config = dict(
    num_hidden_layers=9,
    hidden_size=128,
    n_experts=64,
    experts_per_token=4,
    d_expert=64,
    d_shared_expert=0,
    hidden_act='swiglu',
    moe_layers=[0, 1, 2, 3, 4, 5, 6, 7, 8],
    router_score='sigmoid',
    normalize_top_k=True,
    routed_scale=2.5,
    balance_loss=0.00244,
    balance_bias=False,
    n_groups=8,
    groups_per_token=3,
    init_std_router=0.016,
    lr_router=0.000836,
    vocab_size=8192,
    norm='rmsnorm',
    norm_eps=1e-06,
    tie_word_embeddings=True,
    optimizer='muon_variant',
    learning_rate=0.00971,
    beta1=0.93,
    max_grad_norm=2.0,
    batch_tokens=65536,
    max_seq_len=256,
    train_tokens=298700000,
    max_steps=4558,
    dataset='wikipedia_en',
)
Below are experts of layer 6 (counted from 0) of a mixture-of-experts language model. Rows are named router (the router's row for the expert), down (a neuron's output weights, with its number) and show model dimensions 0-127. Each number is 500 + 40 x the weight over its row's rms, rounded and kept within 0 to 999. Numbers have three digits each.
After each expert's rows: "comes before" lists some tokens at least twice as common just after its tokens as in all text. This comes from a sample of Wikipedia text that the model never trained on. Tokens count by the router's weight.

# expert 54
router:471539457530446518441494580421437532417479455529567441543357540507481494476471474456553486493565446576534480496538504472506527499522500519493448475403486530456472471494531523528432511520560453515498462516489541466566488528488507518510523556522443463494487547494522493490439517528498550497492473526549570485492513529497550501475421516512555480580546525521509447464512543540479442491542
down0:458548475482538553476425437477457467574525504514469519477563526439519483558436412471501456503506559491554482524512487521612474478474496547458462524450432533539495585563458458484479453527524469510547473493531526524520514499554485576510486431554469512550526475508557568415513487531522509409541448561511530538493473536511500519479456478485537532520499457427446456532509493537513506538499
down1:532421462593502511462504492463519497471504510549534468493518511508489532469512454478490490456522486526526506474530564501537540439502522543428482506531514533511496529519441524503462506383514539460497487475446445533458475531546458478516565608540528526511500515482476515475453492493525521504503500441500431546505550471446430564566494551477499542491539500494469532472464554498328416523537
comes before: ",", " |", " (", ".", " and", "'"

# expert 12
router:481536459577464493487518497505476548435456422521524397555470542435496498491510477417454508445545475594578493526496420540477528504452476566457514445480492491442447500489502526507478622559516490519489530494487465481511521489513460478498497501442531419512489539498509450529488537524463552530455508510468553462506476501447564517433386500528489470487522519533554507487557559498489474502469
down12:503545457555516475472477513502474494476515548531529562532467579522557592514451563561502521472549533523494468564477473560500452465517444623478501508552542517504465510410469551527516471484506408546523573500471449500451555498545548525469501488537433463570461467434446508481527531464504499486468523554419492532536517564446486519451526475440499515519525533490537480471535537497466488457535
down13:410491512539489484506457520535499535623538412560543438460502488473514528493513458472513470507484522440537509521518507532465519531478464417464481468570446493550483425525487466511454547458557454512545502478499538537470491576453576461537492423493512458485426510522551502508467536500513473485556490542543479555485500498514507449543552422518562537490445527515506476463563438581444513488476
comes before: "–", " |", ",", ")", ".", "0"

# expert 57
router:463558480539429503476503535483483550383488477588562511478446514440449521532463514463456536441493470515518467478526521550473583550530472513515532395469498565443467500442499532524461597490498455510486518474486484493525557438456488491554508571514473538472464510509539456521448468467502457550497453523528545535497529543477490520422480502545463508511542541554538483508565527478522554504590
down0:451448508461393524462490524567506525513493491502514453453445491434436499505520584528492567512499546476442515548503458555549532443482482523499519475457468574476535438496483537559521474484533467473508518511505518460490545464494529519533443467507552515507436500498466494557566422428484521470505482545488478463557526430456509432466496490418457476561506549468585517453459441554436475466465
down1:520536499534555465563460458444516487497477480521494537466537418439482526466462455521469478448542555439469499494433504541521513487510498620603529499543488509511509458478474514516524500538453496446520505495427546496528503491463531530512423440487487521426517507492512526433452507568554497460484471528485574516526464516467514477519463484520521561498520604409484528514452598515480579456522
comes before: ":", " ", " |", " of", " \"", "′"

# expert 50
router:497532525465507531536531600485414515510474457578548538535460514388497504566445428488464577473551494527466498485558495550445538511468500541503483375479465511475437480486480508506477584539545448501457478441455466458533559451493492472555536588504528465482487524440515490536476485488456519549509464538537551490493496559486542478489476493533522503517528488498588480473541557477499515520531
down0:486462513435484449491454549468471407426563550530561510474517489488483509477478486483607506488522550460479498468453530521524460407483433587498457487535562531516452473509390497475564543507559513459459444449449482485521553510494533488532507551536481489505470520550505509538454489522473436446479453516465518528585537481439510534481470520506483488511494498529502483465499547438561506428427
down1:648427513510539451526480483460474515564459546467502510534560509545541518582534503517555531556516481495501498488474564454493529481479531537462497504509537535455482525507476475452413535511542500511517494507552482465527526516503536521542479578476471566527474526495411520536584499529545491509518484457479499472460486488440527527444498519577572524433390525545541479454445504503466516568477
comes before: " ", "\n", " —", " +", " −", " —;"

# expert 34
router:521554483571511477546553546456470547384462479528581478520374490468449521568493467506471484530488503567497516559507510483487545497483523480483420461429512525452540498453481519538480513517521468563447530492494487457566511522455515501561515521497535489423434608474501492477490546447528562532468486537488557506490475531499544533499488494540501518530504561587529497480575546491466485553510
down0:477496470467488573552519538491435395478419485518459493519477425505501563553530531513506463497529449523495469500552494527491422445529504458494449507467508477490513475550483576467529557566487509502455449468482493524514467562486558492466483494483447551463464462483425514577520434447593479483461543564453469460489461437471526565564499519477542502500560525513566472542560536502436517518489
down1:535502512523494474433541560546519482540533418456471578549498521514560542515413502513532589516477469570444529503443494502575509553507489502452425475508521520550417512503469491460536425528530553549434500628405531477500525499501467483567500458561487506478470529518518527516466507519514513429489564492512551500484486553467531531523467473462481508531485524499487514485537508484529429526576
comes before: " was", "\n", " is", " He", "'", " ("

# expert 63
router:506564518509472548455603526478479557419469508567559437455488544445428434460505486516488517410483493538519470496581485506477473524504447528428480450481524539473511498445488611527455536489539457528497529430524540501498526460505544526508511523443475502483422511507526469516540473526450505540512542601454495477508504490487507534496485479529491451550556542535544435472540561543455561480517
down0:531503503500513502495520458476484555497509499451483458452457443507474500505458483524506542487603486455571574462524610440404415511531487535499555540509489522519489486540512447487442496498469557499482465560446543470466537479493550593447472530530580506501505467475579501527511577534510443557453561570448581478510450434491509488496519472470479547511494484521511486492421498506478525524461
down1:523522469573571482487516502464477513581516561469532559459506561577503512397543567556508561542531587462488525495478607557528482511451510485520466552476487457507511458502467573460460476448466538443520492513521492454476504472487543518462480414465531459524545462474507502511466457446553518508571505423479510435515480473475492461485450446497520504491551463480471510468470483502493437418531
comes before: " of", ",", ".", " to", " that", " in"

# expert 28
router:513571490487474509485545502535447527475500413521544372498452569476487476478482508494520525444544511548490490540502448518418491528549483469469522465428464457419472440478552567528489540513559481469431604460512495486501492477473484533514530506492489453472476508501481418517488529472491541579436466565450517469469512517460517541432504506505531445472499536519571496459537578455433510506471
down12:498514438466469530521495526498507480465463496570532505516482471512482506478495532536450486511482560505413513560497497460500575543565483538526484523521455438514464499493543439506553414444536554454509493524528451460472525466435552449445526468491496560446454511378479419509543516433458502555529509534506510394555565534515389522522469461477479490458524525511524512529532521535499489513439
down13:454497485485500493485482453504483445457537563436521519541410459464512488531530542468505490470452540547436507503512480521490481546490494501485498529439480551473449547478544457518458479552425507488551507523552507474551466410552537475530486506425537410559499500545486575421529459580484488488520436480541463453498489509526441506464417490527453553511504482516499509603533519531531612498485
comes before: " |", ")", "–", " ", ",", " ("

# expert 10
router:437526488525428548429522540468449541462477484534539442452399489480443453474526524488508555460509419521586467493530513501462526514498454511455437449455530582468546501421522585528433516463495446533422522516479530449576484496497513464495531506457431499457487504489545498488484481526471517525466497566549545460461514514499531503509491520525508456498575516502569437480539567464523470443481
down0:514492515573429574559529464513488516507506483469560560482404480510453545531527572525478469553457480535597501515498461495515547504503542485493455503498475537504502467509481578518515530513447520535491451557556490516549490485433512541500458450474510562537491480511518472483511524487484542518450537563457448550462558444490467496550513400470476405420543517513470405525515488456559531516562
down1:516548554513580489527525610415447527569466504455449500503542553543522504417469479448487505493471462532450522467475470485473485486502575466553483611487539477581463537492507478509503397509501510508515504529463499505456487468509525454492532536517537438482475546496558537469555502537501477456476457472501459479557464478530517397479444456540500580497544481483493585525435461504483493496516
comes before: " of", ",", ".", " and", " in", " for"

# expert 32
router:508544470536522463481496555511442533432472493554557474534403501504447506548515439419490508511519538560512491504518523467511533529528527495469410500443471542417495473475509524514488533523520399519505486462473489400522505450497483489525530514527481483435468588491484482468418549514511616546458514508493536492487505506505530508441414534540511556564520569526543537474541560546466498502543
down0:505472502475445544536421528463572416475425496530441578509498431507480487460436509508466486495456456529519537478518486534516415479501473469492475517518537512457416554503446555523503572502527481533535412428492508536437454492577516528535495556442522533459575590526461524503489530514497467497506444447456500553518521524503430500529461536405447513515483505525521498533473442467517478480507
down1:459542452560553459540561453508453499507460529463552489536501504490480440472476528501483595486425502439612491460482465501516533504519497469455491536524597478487501463507489517496539564461449460490471613513538575509544583549523576465473494504515435466471522561501469531490537537480472522512504487447530471528472551463515481531587460532512483523602493491506470512506535565464518544498463
comes before: ",", " (", "'", " –", " H", " K"

# expert 59
router:461525494471446466469543503503450516465529472536531487533500538489410512536476465419499537465539440533577468479533491516471509507477471466443525448493463497433452455475441538587506538523506443555438510550481520501523572388521503521577572488518486456478475498531532422524486488472514496534488452519506586512531484535424482490477450476550482514525555598480509479454583518491480520489567
down0:544445495503579505539520553536514494515531473477449550551416525537482525409497535487539469488438550505435451448473488570530504528484507502486467562532544436533479510535455540588458485531480490400482478484495435463511522511507469483435462498464482482442459501551449473546518438491537461486430494526547487511552518475513487487428488473524630472551493540410524521518482456485485493475469
down1:450489541489492454460483473505549538510476528543497412490543479481533551535513551462576477538558500538405398494441498507531511492514533489573436554460499513556510478507477550590508445490506456480448465527479502512437549470461473523571478531539575487497499508478454465407540478423482516500490559513534484478494461551410499537440446547473450506436531519510488466471508473495524495567515
comes before: " ", " S", " The", " N", " P", " M"

# expert 20
router:480532552486506504535580480528483517490505457584563462462497568485449508565551457488475541498576468562564481446507511465451483492492470540464513376440534476473437470547495562536419513552518511504490503484497500476511559441528489480544553532465477483450454570559498508496507533439517506568465540600494496470476510509503478455462436463525480507558538564536509461491561501452499513440519
down12:503538509496474473453486547591501495499468515458507547499437538487494451424552559479500481486515467433518549479483368554552480526524425442440535484490459570472525437440437478576544540485439497588477530526433459442443556506494494550500476520490480513491529488479584467498495479459516568448551535501520506493491506478454475568485505488465520498476532529483470583537461475475502501481449
down13:525585423553463443500522477505490520539477462506511479443488473415540411462461474494511443434498534571490460500531517474506519465442435529455439480568527482418498472633470513455478446559472534527505561532519450450549475454463523546516428500490501474495504472524498500540468464508440476517502488477505482514517534499541485560462506470483429510526451478396448481538489535512468474543523
comes before: " the", " a", " his", " an", " he", " which"

# expert 8
router:447540520529425473511486520505435548441476493539550488521436511499469515467508485416503498435597444564506485526533494531523459542411544497502505467462474532470444486526528538495475568505545507472492497513450477498599508535563493462494541520514425443431489520496608449482458468494500582555501497530514501532510532537446578518479440468508464506482517575555485464458523556481475450524537
down0:499600571497486496579487467530480509496506526519486509529492546430522493518544571512491439458526523484510466507518488484502490569595508528485509417450451431475508461495455515512471460458461486486554470541481505530528450499413564489454476536460506544448542472465608469477473497545533510515517462554521484524460469522471514574449512483538494509570536497444527585485468576607536513492468
down1:475420448459479515541444496505462501451464493417445494537532477557479575416520493473512451453524479486531519602525539496545491472459543529484521719417493521494468493548529455452487521471587478444465495472482469500564468491472573522498470463494442490455476503495508487473469483504483476506531497490510519493491482491496490510505473507474507567486519511503452476477483470498487457499425
comes before: " |", ")", "S", ";", "O", "I"

# expert 3
router:443533487527503498517477488526433533483461436511542444479469521466465484482456462471452462423543459563524473459457477538486555566432483525498512451489429491472493496521534515493451571544510461506454569431481486516565504462457448468551550477507523400491426601532530452490465454519473524544509491516486480487483513455432541499453454456557529471559487485551587471487530536479495415507483
down12:467450436518506518531509527490460420549590508530521579535515522578506483487489540492514481555477504511476574451463525502536508532452449543436535521502408503521461507462483515474540551512486491454485419485584481458461426451411542476523467483531498490525472499555516469541562508511519456550496546520498580472459507444473515512494463519460546530563480494473455450469509546493445611491442
down13:455495466374578481496489539543468489507557486459485437492539545518480496576545491513510544467476489439519519499504499513522513489533524410520473565467474547485460414628446490496568589488543526464529509519423516543513556476539492500462583465527455535522494500486523497494488469558473477446458531480494527505544526552456536486511536519463436502476428500495489477528471453541428531462454
comes before: " |", ")", ".", ";", " (", "%"

# expert 41
router:444533475559453536442511534467464474438491462524540408509474494410442476485511538490502534452561448452560518434508532531466512514459505536465431428435534558438546457500505558527489555504524474515464502508498470501579545522532505510575548531462439512475489514439512457449461494546474520529427507563574561498450515455445478531494486476493503470515548549489566477524497557425475508479517
down0:510484522508584478501509453471420548553527597472506507483598450486516514507553515469522448501540539458592483469488516559549483468522596536385447477488495489484538503567482432556491442470513520490500507484495455482490515574511573463526434494477538514540501493503534423517451494542476476551435461513497520459476487540533493527525510561544491406490518546490520433491522478503517546554492
down1:465470504504490486559457459566495514489463496533478539462519421473482481522461418504502509476559532471478515559511413508551505502507520528478505604508386461464543440458548497523538494459504489499517476550516485457507560475429536539554491492479498432471459487440488456567389530509505443514482510495480492494452531525542516436439514520465490459532516567559454500477506484437445501428413
comes before: " of", ":", ",", ".", " in", " ("

# expert 49
router:433513523451457463548553544469391514486499506506524524569469549455459486511467488492522492473560496544475500449524487536482536499417478515432497448471474481464491409474480510568436566551468422527444480506440497495524559427492503493539549503522499449479445527493538509515513531475512498552496434574527591511464484501426477473467404451538491507547514538523539435489511573507460504473510
down0:519538582614553547470495509555507444504507538520574493537491558575570488519520553435432504464481425495543518530551482512446571503509554505536473522445521463445470504522544470544587521507469500506487566516520409543466412532477492477513464535441513496543543507543485550507475541500508520500520525523476414537505502535542523451548570557466508516477521485508446470529546478494534512477445
down1:403454482519481417430520522514469502489494493545557440510472516534471503521546399500515535468557520530483439591490478486504465495501552505500480481453440516509522455543479513441497532388518517472450613465488502520497506495514457523552428498512585438493538482463524509505503499463565546520471488460549438442528465475463532520484511503558485524515573461419460528552570527483512529491481
comes before: " ", "\n", " The", " \"", " —;", " A"